{
  "lr_router": 0.00118,
  "n_kv_head": 1,
  "positions": "rope",
  "rope_base": 10000.0,
  "rope_fraction": 1.0,
  "beta1": 0.95,
  "grad_clip": 2.0,
  "final_lr_fraction": 0.1
}
Below are experts of layer 3 (counted from 0) of a mixture-of-experts language model. Rows are named router (the router's row for the expert), gate (a neuron's input weights, with its number), up (a neuron's input weights, with its number), down (a neuron's output weights, with its number) and show model dimensions 0-255. Each number is 50 + 15 x the weight over its row's rms, rounded and kept within 0 to 99.
Before each expert's rows: a language model's description of what the expert responds to; "comes after" lists some tokens at least twice as common just before its tokens as in all text. This comes from a sample of Wikipedia text that the model never trained on. Tokens count by the router's weight.

# expert 59
Description: Concrete nouns and digits. Digits in tables and lists, the piece and in s-and, and concrete nouns like water, land, work, art, building.
comes after: " | ", "; ", " (", " s", ":", "% | "
router:68 44 57 55 38 67 57 31 37 52 41 38 28 44 44 46 60 52 26 32 50 51 40 85 52 62 62 39 41 58 30 52 29 59 58 53 45 67 50 75 60 46 66 46 55 87 50 68 46 42 21 40 70 47 46 44 65 42 47 28 36 56 21 44 46 45 41 54 32 45 17 49 58 42 52 45 37 50 31 38 52 70 55 74 61 56 42 45 79 55 79 68 38 39 64 43 70 57 38 36 64 77 84 69 39 31 43 36 30 44 36 67 65 61 63 62 61 57 22 41 38 52 56 60 35 50 47 72 68 58 20 39 21 50 43 62 67 18 67 62 78 63 43 23 58 33 36 67 40 69 47 41 21 59 22 53 67 34 79 69 70 39 48 62 57 63 32 57 40 39 34 44 69 43 69 75 44 64 20 49 60 65 73 57 42 26 34 67 14 66 43 62 52 74 70 36 69 48 80 44 80 41 59 68 40 43 38 37 52 49 44 49 76 65 81 47 57 26 35 73 60 36 52 46 55 28 60 30 46 38 47 41 63 57 52 61 59 48 39 39 49 35 55 33 43 59 45 74 63 50 70 57 40 53 26 50
gate1:43 26 47 32 55 70 23 23 42 55 41 33 48 57 76 54 55 45 72 48 54 64 61 57 28 80 56 48 85 41 43 63 56 49 51 27 50 75 60 40 82 56 26 16 65 56 36 30 67 39 24 27 25 37 42 49 18 45 59 46 52 25 49 60 49 72 52 48 41 30 53 55 39 56 33 54 54 44 46 42 12 34 38 37 59 30 41 52 68 63 69 55 22 46 43 69 47 43 76 68 43 52 41 39 25 36 47 54 61 46 55 61 61 45 81 70 63 52 72 26 46 52 44 30 45 40 48 58 74 42 72 56 56 43 31 33 57 33 25 57 49 50 59 44 46 45 23 43 35 60 70 29 49 42 69 48 64 72 85 69 70 23 60 55 48 53 37 43 35 34 52 55 34 35 56 44 73 53 54 46 77 47 51 29 30 65 80 61 50 34 65 30 55 66 40 29 23 56 59 50 62 76 64 16 65 55 68 45 40 51 49 49 26 54 58 64 84 43 43 54 40 46 65 53 45 23 47 71 44 68 47 44 37 35 52 68 58 65 60 49 82 24 60 50 71 29 59 54 66 48 54 62 44 57 36 71
up1:28 53 40 66 27 34 60 67 51 57 53 58 49 66 26 49 58 66 36 40 55 52 47 42 72 25 43 63 21 47 55 32 40 54 46 92 48 21 47 63 04 52 58 99 31 54 55 78 48 50 71 70 68 72 69 45 90 46 54 69 64 59 50 46 49 44 50 52 59 66 72 40 74 43 76 55 63 62 75 62 54 66 42 66 31 53 44 37 40 50 47 60 48 65 58 30 68 54 31 35 54 35 43 59 70 48 67 45 38 55 45 42 31 48 16 50 40 62 51 60 48 51 61 66 55 65 20 65 24 69 18 57 51 55 42 59 63 90 59 33 58 63 45 44 50 59 60 50 61 40 30 66 53 58 61 44 58 45 38 29 29 67 51 48 48 45 53 38 48 79 54 43 53 72 55 59 43 56 61 50 10 63 50 63 62 37 47 49 51 45 17 77 43 53 54 62 66 51 16 47 38 30 37 74 34 52 31 59 76 33 64 49 69 42 35 51 40 48 59 45 55 71 32 44 49 80 26 31 64 23 50 70 55 62 56 46 53 53 49 36 23 70 50 25 33 40 57 57 55 44 40 31 58 41 51 25
down1:56 57 65 67 73 44 69 64 84 21 49 64 59 36 68 50 71 34 59 65 40 41 45 61 65 65 53 27 50 39 44 40 79 38 56 48 52 52 77 51 41 40 43 32 32 54 61 23 67 36 67 51 64 53 51 28 39 78 48 67 72 32 38 82 76 59 45 44 47 47 69 31 49 46 69 57 55 57 26 51 66 46 50 41 43 50 46 59 65 45 36 46 77 67 63 29 70 34 65 30 32 47 43 40 54 54 55 77 40 32 52 53 34 50 39 48 55 58 53 65 77 37 60 65 46 38 33 32 69 52 48 36 53 63 64 63 62 49 31 50 46 36 30 55 67 25 65 41 39 59 42 55 62 26 56 67 34 63 45 66 73 60 73 40 39 37 63 31 39 50 31 51 53 51 69 73 35 55 78 18 55 27 40 30 44 26 52 26 67 68 46 38 63 00 49 59 44 48 43 63 93 61 55 38 61 39 24 64 50 45 65 59 29 69 44 59 66 31 52 37 54 52 51 56 57 78 42 63 57 46 49 65 44 21 42 36 26 38 30 42 42 81 47 61 45 89 63 62 51 70 57 75 46 47 74 30

# expert 11
Description: Paragraph breaks. Double line breaks after a sentence-final period or a ==Section== heading, where a new paragraph, heading or table begins.
comes after: ".", " =", "==", "===", " ==", " ==="
router:80 35 51 61 51 62 37 54 64 60 65 36 44 63 33 38 54 55 33 32 45 51 35 64 53 58 24 34 47 66 36 59 38 64 51 19 66 49 55 64 55 47 42 37 77 55 57 60 35 43 24 37 62 55 70 44 65 41 42 57 66 56 40 47 12 24 29 54 14 57 47 56 86 68 53 22 14 56 44 39 50 51 67 65 58 74 55 60 45 55 80 56 65 68 38 54 61 12 35 38 64 53 55 59 48 69 56 38 60 53 47 62 45 67 50 82 56 61 36 50 23 54 20 38 38 46 79 56 74 62 25 43 40 69 66 81 73 27 58 44 50 55 47 39 62 42 46 49 60 55 29 61 40 42 34 66 76 49 72 56 68 64 55 70 34 59 25 35 41 20 36 38 61 24 57 69 54 52 41 45 32 65 63 57 47 54 27 64 53 65 24 57 64 60 46 49 59 45 80 54 72 40 66 64 86 55 59 56 52 55 45 25 55 51 64 43 39 39 36 80 45 54 58 44 39 27 66 36 36 38 42 74 54 53 52 48 66 46 35 71 26 34 32 51 37 50 37 64 54 55 73 27 15 63 42 51
gate2:61 57 62 20 45 47 66 52 57 39 56 52 69 45 60 53 44 58 83 33 50 18 53 42 81 65 45 53 52 83 58 47 60 10 63 49 37 33 28 56 46 55 35 55 69 51 28 51 64 48 43 41 42 40 80 48 58 66 73 29 53 47 39 47 43 48 32 50 34 68 69 44 50 59 71 54 16 40 51 42 69 65 14 59 73 53 54 46 43 40 63 63 37 30 18 64 52 52 49 17 38 48 53 61 40 45 50 44 24 45 50 29 57 28 30 43 42 45 41 88 77 35 58 58 46 69 53 65 75 32 49 39 49 46 53 47 53 36 45 32 86 63 50 67 58 53 66 67 61 81 62 59 53 50 42 81 30 40 62 53 37 34 57 22 48 42 15 58 60 28 44 63 51 37 32 56 42 55 53 48 39 29 44 43 45 21 73 31 59 33 21 48 51 55 57 42 55 70 52 33 26 14 68 55 68 49 73 62 24 58 50 19 49 46 36 52 60 72 58 30 76 36 52 62 53 54 52 56 54 67 48 45 71 23 66 57 47 49 12 71 54 67 56 54 58 63 55 75 29 68 47 48 50 48 47 33
up2:41 68 62 56 09 55 56 60 62 55 57 55 58 67 51 66 33 26 71 47 45 49 65 58 57 53 52 40 36 44 41 61 86 29 51 72 41 58 49 68 26 44 74 44 55 64 45 56 41 71 28 62 48 50 77 51 74 58 58 30 59 61 30 43 38 28 54 34 54 31 49 48 63 34 49 50 63 35 27 17 33 45 53 44 50 49 31 39 30 55 58 82 56 61 37 57 42 80 64 59 32 33 48 48 49 37 51 48 48 52 57 30 18 27 42 61 45 70 88 48 50 26 49 60 22 60 50 77 54 70 58 61 50 37 26 42 58 69 69 37 33 68 47 55 61 61 12 47 44 71 54 73 76 38 41 66 34 63 57 24 39 46 51 47 48 38 36 58 75 51 32 76 42 37 21 58 72 65 68 57 45 34 15 73 45 54 30 29 92 61 37 54 45 56 44 27 61 33 35 61 44 47 50 57 46 48 53 47 34 53 55 48 50 29 57 59 65 61 59 42 73 24 26 52 42 52 68 20 66 34 27 55 56 27 54 38 60 48 36 33 48 43 60 24 39 68 38 52 57 58 26 71 16 50 53 51
down2:53 57 52 45 74 56 46 54 21 48 56 84 46 43 50 28 55 49 52 37 93 37 36 64 35 68 61 81 58 55 56 43 49 51 67 68 45 49 58 59 36 75 51 44 51 54 41 30 37 56 81 46 50 57 66 55 35 38 45 62 67 54 55 32 61 11 73 49 25 54 66 48 46 47 63 58 53 53 34 76 32 44 61 50 39 50 35 42 38 50 53 62 95 42 42 55 56 45 27 66 58 65 42 43 75 44 58 52 53 38 42 57 29 22 16 45 82 70 36 24 43 42 30 50 72 51 51 62 65 79 26 33 64 38 38 42 50 38 60 27 43 17 69 35 40 55 46 56 45 41 73 45 33 14 83 39 50 45 60 49 48 61 55 53 68 45 52 41 31 41 53 66 32 63 71 54 56 57 51 79 59 74 64 69 70 42 65 76 52 59 48 43 56 62 51 37 50 24 51 54 44 42 30 65 47 40 46 53 48 42 41 41 48 35 61 65 41 37 45 57 24 80 14 65 44 45 67 51 17 47 57 20 31 54 51 38 31 85 40 15 57 58 56 35 37 29 55 36 33 47 47 43 34 58 25 66

# expert 5
Description: Table row-end pipes. Pipe separators in wiki tables, especially closing a cell before a line break or after a parenthesized year, as in (1972) | and 20 |.
comes after: "\n", "0", "4", "3", "6", "5"
router:67 60 84 56 22 71 63 38 46 68 45 34 55 48 46 51 54 65 35 39 61 55 63 73 85 41 43 62 46 60 35 35 58 67 67 52 46 70 63 65 61 48 62 33 72 64 52 55 44 56 44 60 84 53 48 36 58 47 78 35 44 56 38 53 44 50 33 43 41 46 44 64 68 31 55 34 40 33 34 46 62 67 55 71 36 38 43 32 51 49 75 77 60 41 66 45 73 51 33 46 67 73 73 58 26 49 77 52 39 67 43 68 57 46 52 64 60 67 26 44 42 50 40 41 20 25 76 63 66 76 37 43 71 40 50 77 69 51 64 50 41 50 60 33 46 41 15 59 75 58 35 51 32 38 46 68 72 34 60 39 44 60 35 62 48 69 41 43 79 47 11 42 74 61 55 83 40 47 36 44 35 49 55 65 66 52 19 43 52 66 27 49 71 65 59 43 67 48 51 61 64 54 75 54 67 69 64 40 42 57 56 46 80 91 63 60 42 30 30 62 61 46 52 43 31 37 48 36 23 33 64 40 67 41 64 51 64 59 31 76 20 33 42 37 45 21 56 53 29 33 62 60 34 43 31 49
gate1:45 45 46 33 40 77 18 29 46 48 12 47 56 47 70 65 48 59 90 60 57 24 48 60 23 42 89 56 34 45 55 46 39 38 45 28 61 56 58 51 70 57 48 50 44 58 47 33 39 57 68 61 64 62 47 30 30 51 60 45 47 22 57 44 37 44 66 35 50 84 30 43 56 54 47 54 56 47 51 72 22 85 55 70 66 58 35 63 77 49 50 44 38 61 44 65 68 38 70 40 43 36 39 52 39 39 42 47 53 61 50 48 36 20 52 73 67 47 65 31 88 57 54 34 55 34 41 56 83 24 64 56 64 49 35 50 50 29 22 89 34 29 48 67 56 76 55 40 44 60 62 30 53 38 60 51 54 60 50 68 73 35 47 46 39 65 31 41 39 35 30 51 39 47 42 28 57 34 35 41 43 46 47 13 43 43 58 53 48 37 52 60 32 47 37 38 34 45 72 39 48 67 56 49 58 50 62 87 41 55 49 76 54 40 66 53 58 72 65 30 55 24 42 55 56 45 78 55 62 73 53 28 20 20 45 47 65 68 50 37 51 45 29 56 54 41 65 45 37 47 46 55 46 77 31 95
up1:34 55 39 42 16 33 48 79 63 68 85 54 52 50 23 48 53 50 22 37 38 59 50 43 62 46 29 51 57 53 53 72 73 69 46 61 28 43 59 54 38 73 35 63 48 35 52 76 52 46 36 39 46 41 51 78 72 78 41 44 69 75 25 70 56 65 40 58 55 24 65 48 82 45 71 45 48 59 47 52 47 12 36 60 31 26 60 46 35 60 55 52 39 31 47 45 57 61 45 40 55 43 48 53 60 57 48 64 63 46 45 71 51 64 58 40 25 49 35 52 13 40 55 66 55 75 49 54 18 73 35 73 54 47 71 47 56 99 47 12 62 61 51 57 27 24 60 43 56 64 43 67 56 67 70 39 57 47 56 63 48 61 36 44 38 27 66 48 45 65 62 59 51 75 64 65 56 70 61 40 31 56 54 86 55 69 56 61 62 56 45 81 68 65 42 62 50 63 26 36 52 40 65 44 53 57 51 48 81 30 61 33 41 71 45 36 57 47 40 39 44 66 54 48 53 77 28 42 75 17 47 53 51 61 61 50 40 45 49 45 71 49 59 26 24 46 50 88 66 62 55 39 61 48 63 28
down1:36 36 42 48 70 70 43 47 55 39 49 55 71 24 55 45 52 51 54 74 40 55 47 52 65 53 50 47 51 54 67 50 49 41 45 42 68 42 75 56 65 54 16 41 45 35 65 24 44 38 54 54 42 57 50 53 38 45 56 74 50 41 49 62 37 62 58 28 39 70 74 42 40 58 49 29 60 69 56 64 42 53 50 36 39 48 41 41 64 58 46 61 69 63 39 41 18 67 59 63 13 54 62 31 49 42 52 53 12 55 34 53 24 60 68 60 46 58 64 66 53 17 65 38 58 36 43 59 57 48 44 76 65 69 59 61 39 28 48 55 59 57 30 42 43 57 50 28 54 21 72 21 69 57 64 69 44 42 39 64 57 62 60 75 46 22 60 57 54 41 60 54 22 49 90 54 51 61 66 64 71 27 28 14 30 28 73 34 60 64 51 52 17 30 39 52 32 36 26 46 57 46 58 36 60 62 39 54 31 40 48 69 55 65 59 62 54 37 47 51 49 45 62 79 15 69 77 13 59 32 54 45 42 38 53 59 30 22 67 68 99 68 65 50 63 76 52 42 50 55 54 39 58 35 78 33

# expert 61
Description: Year endings in biography. Final digits of years after in, like 1|902, 2|005, in biographical narrative, plus past-tense verbs like He was, won, opened.
comes after: "1", "2", " B", " was", " were", ", B"
router:58 48 64 61 53 69 65 45 35 65 42 31 35 65 44 41 42 60 46 31 42 51 40 55 64 52 55 41 26 54 38 48 31 73 58 35 52 66 50 58 62 39 61 29 70 61 47 61 27 40 25 55 74 59 41 37 71 33 37 38 39 67 26 45 17 14 52 59 54 56 30 66 69 45 55 43 42 51 39 30 54 27 79 64 62 60 48 35 57 53 78 65 61 43 72 63 54 71 21 38 61 79 77 62 52 62 62 37 30 43 38 77 63 56 67 51 60 38 41 50 21 67 31 57 40 43 80 61 59 57 44 23 35 61 58 52 56 42 65 69 67 56 54 52 65 58 58 68 62 74 54 29 29 49 08 45 62 49 67 49 63 56 27 69 42 55 41 57 62 33 28 33 64 67 74 61 31 55 39 31 40 78 62 74 50 29 31 67 33 75 40 71 42 51 71 50 86 41 63 31 49 23 65 55 46 35 22 43 54 56 67 38 65 55 60 39 42 40 43 65 64 35 48 63 60 33 62 22 47 26 42 60 69 48 64 65 62 44 44 59 35 35 36 48 33 61 25 58 52 65 67 61 32 67 27 80
gate2:71 42 31 25 68 38 59 56 47 29 35 68 80 46 62 65 33 47 64 58 71 16 42 42 82 33 40 79 65 80 52 55 49 55 60 37 63 61 45 48 37 77 55 46 40 29 37 66 55 26 44 32 21 34 57 50 59 45 35 61 45 66 45 60 35 70 70 39 41 67 61 34 70 83 54 51 44 42 57 38 54 64 49 64 71 58 70 33 37 71 68 49 58 47 36 46 60 18 62 34 36 45 36 62 38 52 55 38 38 15 43 35 52 35 43 36 44 45 36 61 76 38 39 39 47 55 48 60 58 59 60 46 41 66 51 29 52 26 59 44 65 65 51 62 42 45 72 31 58 51 71 35 72 36 59 57 44 32 73 75 35 56 57 32 72 48 67 51 58 51 71 33 47 74 43 40 60 82 45 52 66 45 64 32 55 49 71 46 64 52 34 64 39 61 44 42 85 55 62 61 41 49 39 57 78 51 59 40 18 34 57 40 44 74 75 40 63 61 45 57 29 29 77 41 54 83 52 75 72 49 51 24 58 46 44 50 35 45 42 73 77 78 61 64 56 54 35 46 31 74 71 27 83 34 46 50
up2:52 59 38 87 31 40 40 37 61 53 46 64 92 65 38 53 50 36 35 41 38 42 57 49 36 74 44 81 55 47 87 63 48 59 39 57 44 20 61 49 46 42 36 42 59 30 33 35 43 41 69 54 52 64 75 71 78 51 47 30 56 40 36 61 49 43 50 44 31 57 71 55 37 46 51 57 40 56 29 58 48 62 38 43 50 61 33 54 17 18 32 73 80 71 25 45 49 55 60 57 35 59 52 72 57 41 32 61 58 66 31 65 38 59 36 60 46 67 53 57 58 18 75 45 35 57 52 32 30 65 55 72 58 23 40 46 46 73 64 33 38 68 48 60 54 61 28 81 49 65 57 54 58 30 67 40 34 63 34 26 46 39 68 56 63 67 57 26 61 52 53 54 63 69 23 67 63 31 59 80 51 46 50 73 66 53 41 43 46 71 44 20 32 52 66 62 52 27 47 55 24 74 52 53 48 39 64 52 41 55 29 49 49 43 58 50 72 42 56 58 72 52 50 60 29 37 57 26 42 76 13 64 34 40 46 50 34 49 50 32 59 37 37 42 57 86 40 45 21 51 34 37 37 38 92 48
down2:61 63 38 58 31 41 48 38 62 33 53 59 39 46 51 46 38 50 30 59 56 25 64 69 32 51 61 43 65 75 71 57 45 73 40 54 40 37 59 47 48 57 73 61 64 55 35 52 68 40 46 52 36 43 62 48 50 72 44 48 47 48 73 47 53 23 86 32 44 44 99 42 45 24 59 70 60 42 40 41 36 30 72 46 35 34 47 41 43 45 22 59 18 51 43 72 61 47 52 59 43 53 51 20 51 80 67 67 62 44 43 65 30 48 30 55 44 46 39 39 63 39 37 62 70 33 36 49 45 79 55 62 74 62 67 60 41 61 22 57 35 48 78 50 67 35 54 53 45 54 43 36 62 02 41 34 38 44 56 49 41 30 39 50 46 38 36 53 41 47 60 43 38 50 40 70 54 63 35 91 50 73 63 52 45 88 32 82 50 70 56 51 42 28 63 77 57 37 47 40 42 53 29 82 70 22 36 33 37 55 52 39 36 38 37 57 46 33 75 43 40 66 24 61 28 23 62 33 52 45 37 37 61 56 46 57 27 82 31 58 42 31 59 45 60 35 43 15 43 60 70 23 49 64 43 68

# expert 37
Description: Wiki section headings. Equals-sign heading markers around section titles such as ===Liverpool===, ==See also==, plus table header pipes and list labels like - Died:.
comes after: "\n\n", "\n", "andidate | Votes |", " =", " |  | C", " JP"
router:59 45 48 72 43 63 50 46 30 64 42 49 42 46 36 65 56 46 47 37 43 53 51 74 74 46 46 59 33 57 17 48 37 69 48 39 53 65 57 60 57 44 60 19 73 57 53 70 49 58 45 34 53 67 64 54 70 37 40 43 54 69 32 37 22 21 25 59 00 56 50 48 60 59 55 22 41 50 53 35 48 49 63 59 62 46 55 54 49 47 69 90 53 31 52 47 70 26 26 50 59 61 70 60 49 62 53 38 34 45 40 64 46 57 50 68 63 41 24 40 36 53 41 41 31 24 68 67 73 61 24 47 42 64 82 66 81 19 47 38 55 40 58 24 62 50 47 65 66 50 36 41 33 38 17 63 65 60 57 41 25 44 48 69 28 53 26 56 64 31 44 19 74 47 49 68 48 56 53 50 41 95 62 65 49 35 36 73 44 55 51 81 41 65 67 33 79 46 78 59 63 40 62 72 61 57 50 36 47 20 49 59 71 40 41 48 52 38 52 72 65 50 67 57 43 37 46 40 31 37 48 68 60 41 66 42 48 53 23 49 29 50 22 42 41 24 38 58 44 57 66 45 34 63 39 56
gate0:49 62 35 65 68 40 80 35 58 39 37 48 48 60 33 66 21 57 53 58 60 49 29 54 51 77 63 32 44 22 48 56 63 45 63 67 76 74 67 36 70 43 57 42 52 34 71 51 38 61 40 48 41 54 43 79 40 64 59 55 26 25 68 60 49 32 59 27 35 68 52 47 51 57 43 66 60 88 62 58 66 58 35 79 66 53 84 73 42 59 33 35 24 51 55 60 77 49 49 56 16 48 66 67 50 58 52 24 58 59 62 45 62 48 64 30 47 37 61 45 55 75 45 45 58 33 54 35 25 32 24 80 46 42 59 31 19 41 47 34 47 42 31 57 17 72 64 59 47 42 40 73 46 37 43 40 37 53 54 38 51 39 64 51 66 83 20 52 28 62 50 36 45 33 59 31 49 54 72 66 25 76 48 50 36 44 34 26 47 77 40 52 68 38 59 41 20 61 55 41 52 83 82 59 65 56 41 63 46 46 66 41 51 27 52 64 28 34 67 38 58 68 53 65 42 52 36 46 72 49 52 55 41 60 19 36 69 54 66 55 38 76 41 47 42 77 67 33 64 50 54 46 71 58 32 50
up0:37 44 65 30 58 60 60 64 47 28 21 26 72 45 37 47 66 50 29 13 66 42 48 37 22 14 27 56 38 19 35 54 29 43 59 39 29 67 28 39 61 49 35 52 38 41 56 64 47 37 46 28 61 57 47 48 64 19 68 70 60 59 59 25 52 48 78 52 38 68 47 47 75 57 46 44 47 37 45 55 31 60 73 36 47 31 68 52 78 38 33 60 56 21 49 63 53 74 38 32 66 75 47 64 64 32 31 54 47 56 50 66 43 47 57 58 55 76 46 48 64 50 65 74 57 45 32 68 67 47 59 49 46 70 50 88 45 38 49 57 61 50 36 19 60 34 50 39 58 36 63 35 57 62 38 28 40 53 39 37 53 60 60 41 50 40 50 67 62 32 35 56 66 63 50 33 36 50 75 51 56 63 36 19 61 59 61 53 53 39 22 79 28 22 65 35 44 48 58 52 71 50 04 48 56 40 60 64 52 24 53 69 68 38 37 35 45 84 55 36 66 46 34 24 39 22 79 61 39 45 66 37 50 43 58 46 38 42 42 42 71 53 47 55 77 58 70 54 49 48 64 74 30 76 42 46
down0:43 48 60 34 51 10 74 77 63 55 63 26 31 25 47 42 57 62 48 33 55 41 55 29 42 35 57 48 34 41 65 42 66 40 33 40 44 58 65 48 46 46 48 55 62 54 53 62 56 55 54 39 52 31 28 34 73 51 54 44 38 59 38 44 38 51 77 20 35 40 39 61 59 45 67 48 62 43 55 29 62 53 30 23 33 70 36 44 56 38 18 76 18 67 30 68 37 64 38 73 63 54 24 67 81 67 50 62 57 40 62 60 51 49 62 45 41 38 46 45 80 46 33 36 42 63 36 46 36 62 59 59 38 53 78 33 32 52 71 38 31 75 64 69 65 67 66 49 53 59 60 63 75 67 53 54 68 14 32 49 66 40 27 64 44 25 52 42 45 41 65 60 65 55 46 30 79 28 71 56 69 36 50 64 28 61 52 35 66 37 57 36 34 40 59 85 56 41 74 66 47 75 37 62 44 54 53 65 41 68 52 71 69 69 40 44 56 37 49 71 37 70 49 59 47 72 44 50 65 38 50 49 99 16 60 35 67 37 46 34 39 57 51 64 54 44 43 30 76 47 41 68 26 60 71 39

# expert 45
Description: Quotes, dollars, equals signs. Quote marks, dollar signs opening LaTeX math, equals signs, dashes and line breaks at sentence or formula boundaries, such as $, ”, =.
comes after: "\n\n", "\n", ".", " =", " *", "...."
router:64 36 62 66 38 60 62 53 39 69 31 53 43 53 38 37 62 57 24 29 41 51 41 55 50 60 67 41 28 41 28 45 29 58 60 48 41 59 49 71 61 51 54 42 49 53 51 72 46 34 51 49 85 48 66 44 64 32 26 46 43 74 36 43 54 32 27 58 28 53 35 65 57 28 35 41 20 45 44 39 57 61 52 62 47 57 52 41 57 50 62 70 44 48 63 60 69 48 29 55 65 74 74 54 33 51 69 48 38 44 48 64 55 65 71 73 59 45 35 39 29 66 42 50 45 15 69 57 66 66 12 36 24 65 63 85 56 31 71 46 61 46 39 27 65 47 22 65 54 48 41 42 45 50 28 75 65 36 64 67 52 48 45 71 43 69 08 48 64 41 51 41 64 47 69 84 34 66 44 33 46 74 90 56 47 36 28 59 27 69 45 69 50 68 61 33 55 46 73 48 81 48 85 77 60 32 21 32 52 48 37 42 77 55 64 46 44 47 31 64 64 68 54 53 52 28 43 46 44 24 31 46 61 65 59 50 65 48 23 50 37 44 41 35 26 41 47 58 54 65 73 50 27 65 27 52
gate4:34 43 66 71 45 76 56 62 48 92 54 41 31 33 55 70 54 39 53 52 66 35 41 26 46 46 43 72 41 43 64 67 67 45 58 56 51 41 46 48 56 44 50 58 26 20 54 38 40 14 45 49 39 62 41 47 78 40 22 50 63 41 44 49 42 28 30 41 63 59 46 48 66 51 39 21 76 56 68 55 43 36 32 33 58 41 60 78 50 62 58 51 27 78 44 23 60 37 69 64 37 40 66 43 57 68 37 75 71 39 49 77 53 32 66 45 22 27 53 55 30 47 46 47 38 35 68 30 49 49 24 46 56 36 53 53 40 65 51 42 45 35 53 52 28 43 49 32 14 13 42 53 46 47 49 43 49 59 67 40 71 77 36 55 54 74 63 35 58 41 42 22 21 25 40 39 42 61 69 50 39 57 45 69 32 78 48 35 38 12 52 60 58 39 48 54 70 45 43 28 54 39 43 55 80 43 45 69 45 95 48 51 75 67 45 54 56 78 64 46 35 70 38 26 31 51 25 52 71 61 61 62 62 82 57 67 38 59 51 27 47 40 66 60 39 51 62 58 59 63 50 40 39 32 35 45
up4:66 45 31 48 38 39 14 40 50 53 67 58 62 67 63 82 56 49 51 50 53 26 46 72 43 68 85 20 50 54 72 40 50 42 48 52 57 37 63 43 57 48 49 56 52 78 37 59 84 78 63 42 55 50 60 53 72 87 51 48 58 62 49 39 85 49 47 22 71 37 42 41 20 47 74 60 33 69 09 47 49 39 45 88 54 76 42 36 71 53 33 74 18 63 45 51 34 37 35 65 30 48 57 68 65 56 52 55 38 55 39 26 51 55 52 67 76 45 34 65 51 41 69 68 55 47 28 58 16 54 52 36 52 54 56 40 68 29 47 60 64 56 67 66 49 55 58 61 39 56 65 73 48 47 65 60 94 63 52 47 63 49 67 55 69 29 51 50 27 53 58 69 56 53 44 55 52 54 17 76 42 64 44 49 50 32 50 70 31 71 71 39 49 38 50 65 49 23 57 53 83 24 63 48 44 53 44 60 47 28 51 44 32 53 60 41 55 58 47 37 66 14 51 48 46 54 42 50 59 51 72 39 57 62 69 55 48 62 56 72 68 55 39 55 28 53 38 50 29 44 41 16 69 36 26 52
down4:38 32 41 48 27 51 52 61 28 42 69 57 45 44 40 48 40 72 48 78 28 33 44 72 50 61 09 86 53 44 59 30 62 52 15 56 41 44 46 38 53 59 51 29 56 40 53 26 26 50 31 36 47 68 37 41 62 55 33 17 33 61 50 42 25 45 32 45 69 40 77 49 76 49 44 43 26 46 62 48 59 33 38 55 55 31 41 77 59 51 77 59 40 95 29 46 32 56 76 38 60 40 49 25 40 58 72 54 69 75 60 64 53 43 52 55 41 51 31 34 36 20 36 35 44 32 49 56 63 59 29 30 58 55 30 76 42 63 72 37 21 39 41 57 80 30 68 54 61 23 75 47 43 65 56 26 14 51 67 59 41 65 37 42 59 49 55 38 82 28 62 57 59 51 53 56 66 61 54 44 55 13 66 60 31 58 41 38 45 58 39 56 80 33 54 56 36 53 33 53 47 16 54 42 24 26 49 62 42 69 46 61 43 60 43 48 45 34 29 48 53 56 53 67 31 39 80 51 41 49 53 64 38 57 49 43 49 48 35 17 46 63 38 51 58 47 48 65 55 40 60 61 35 34 58 70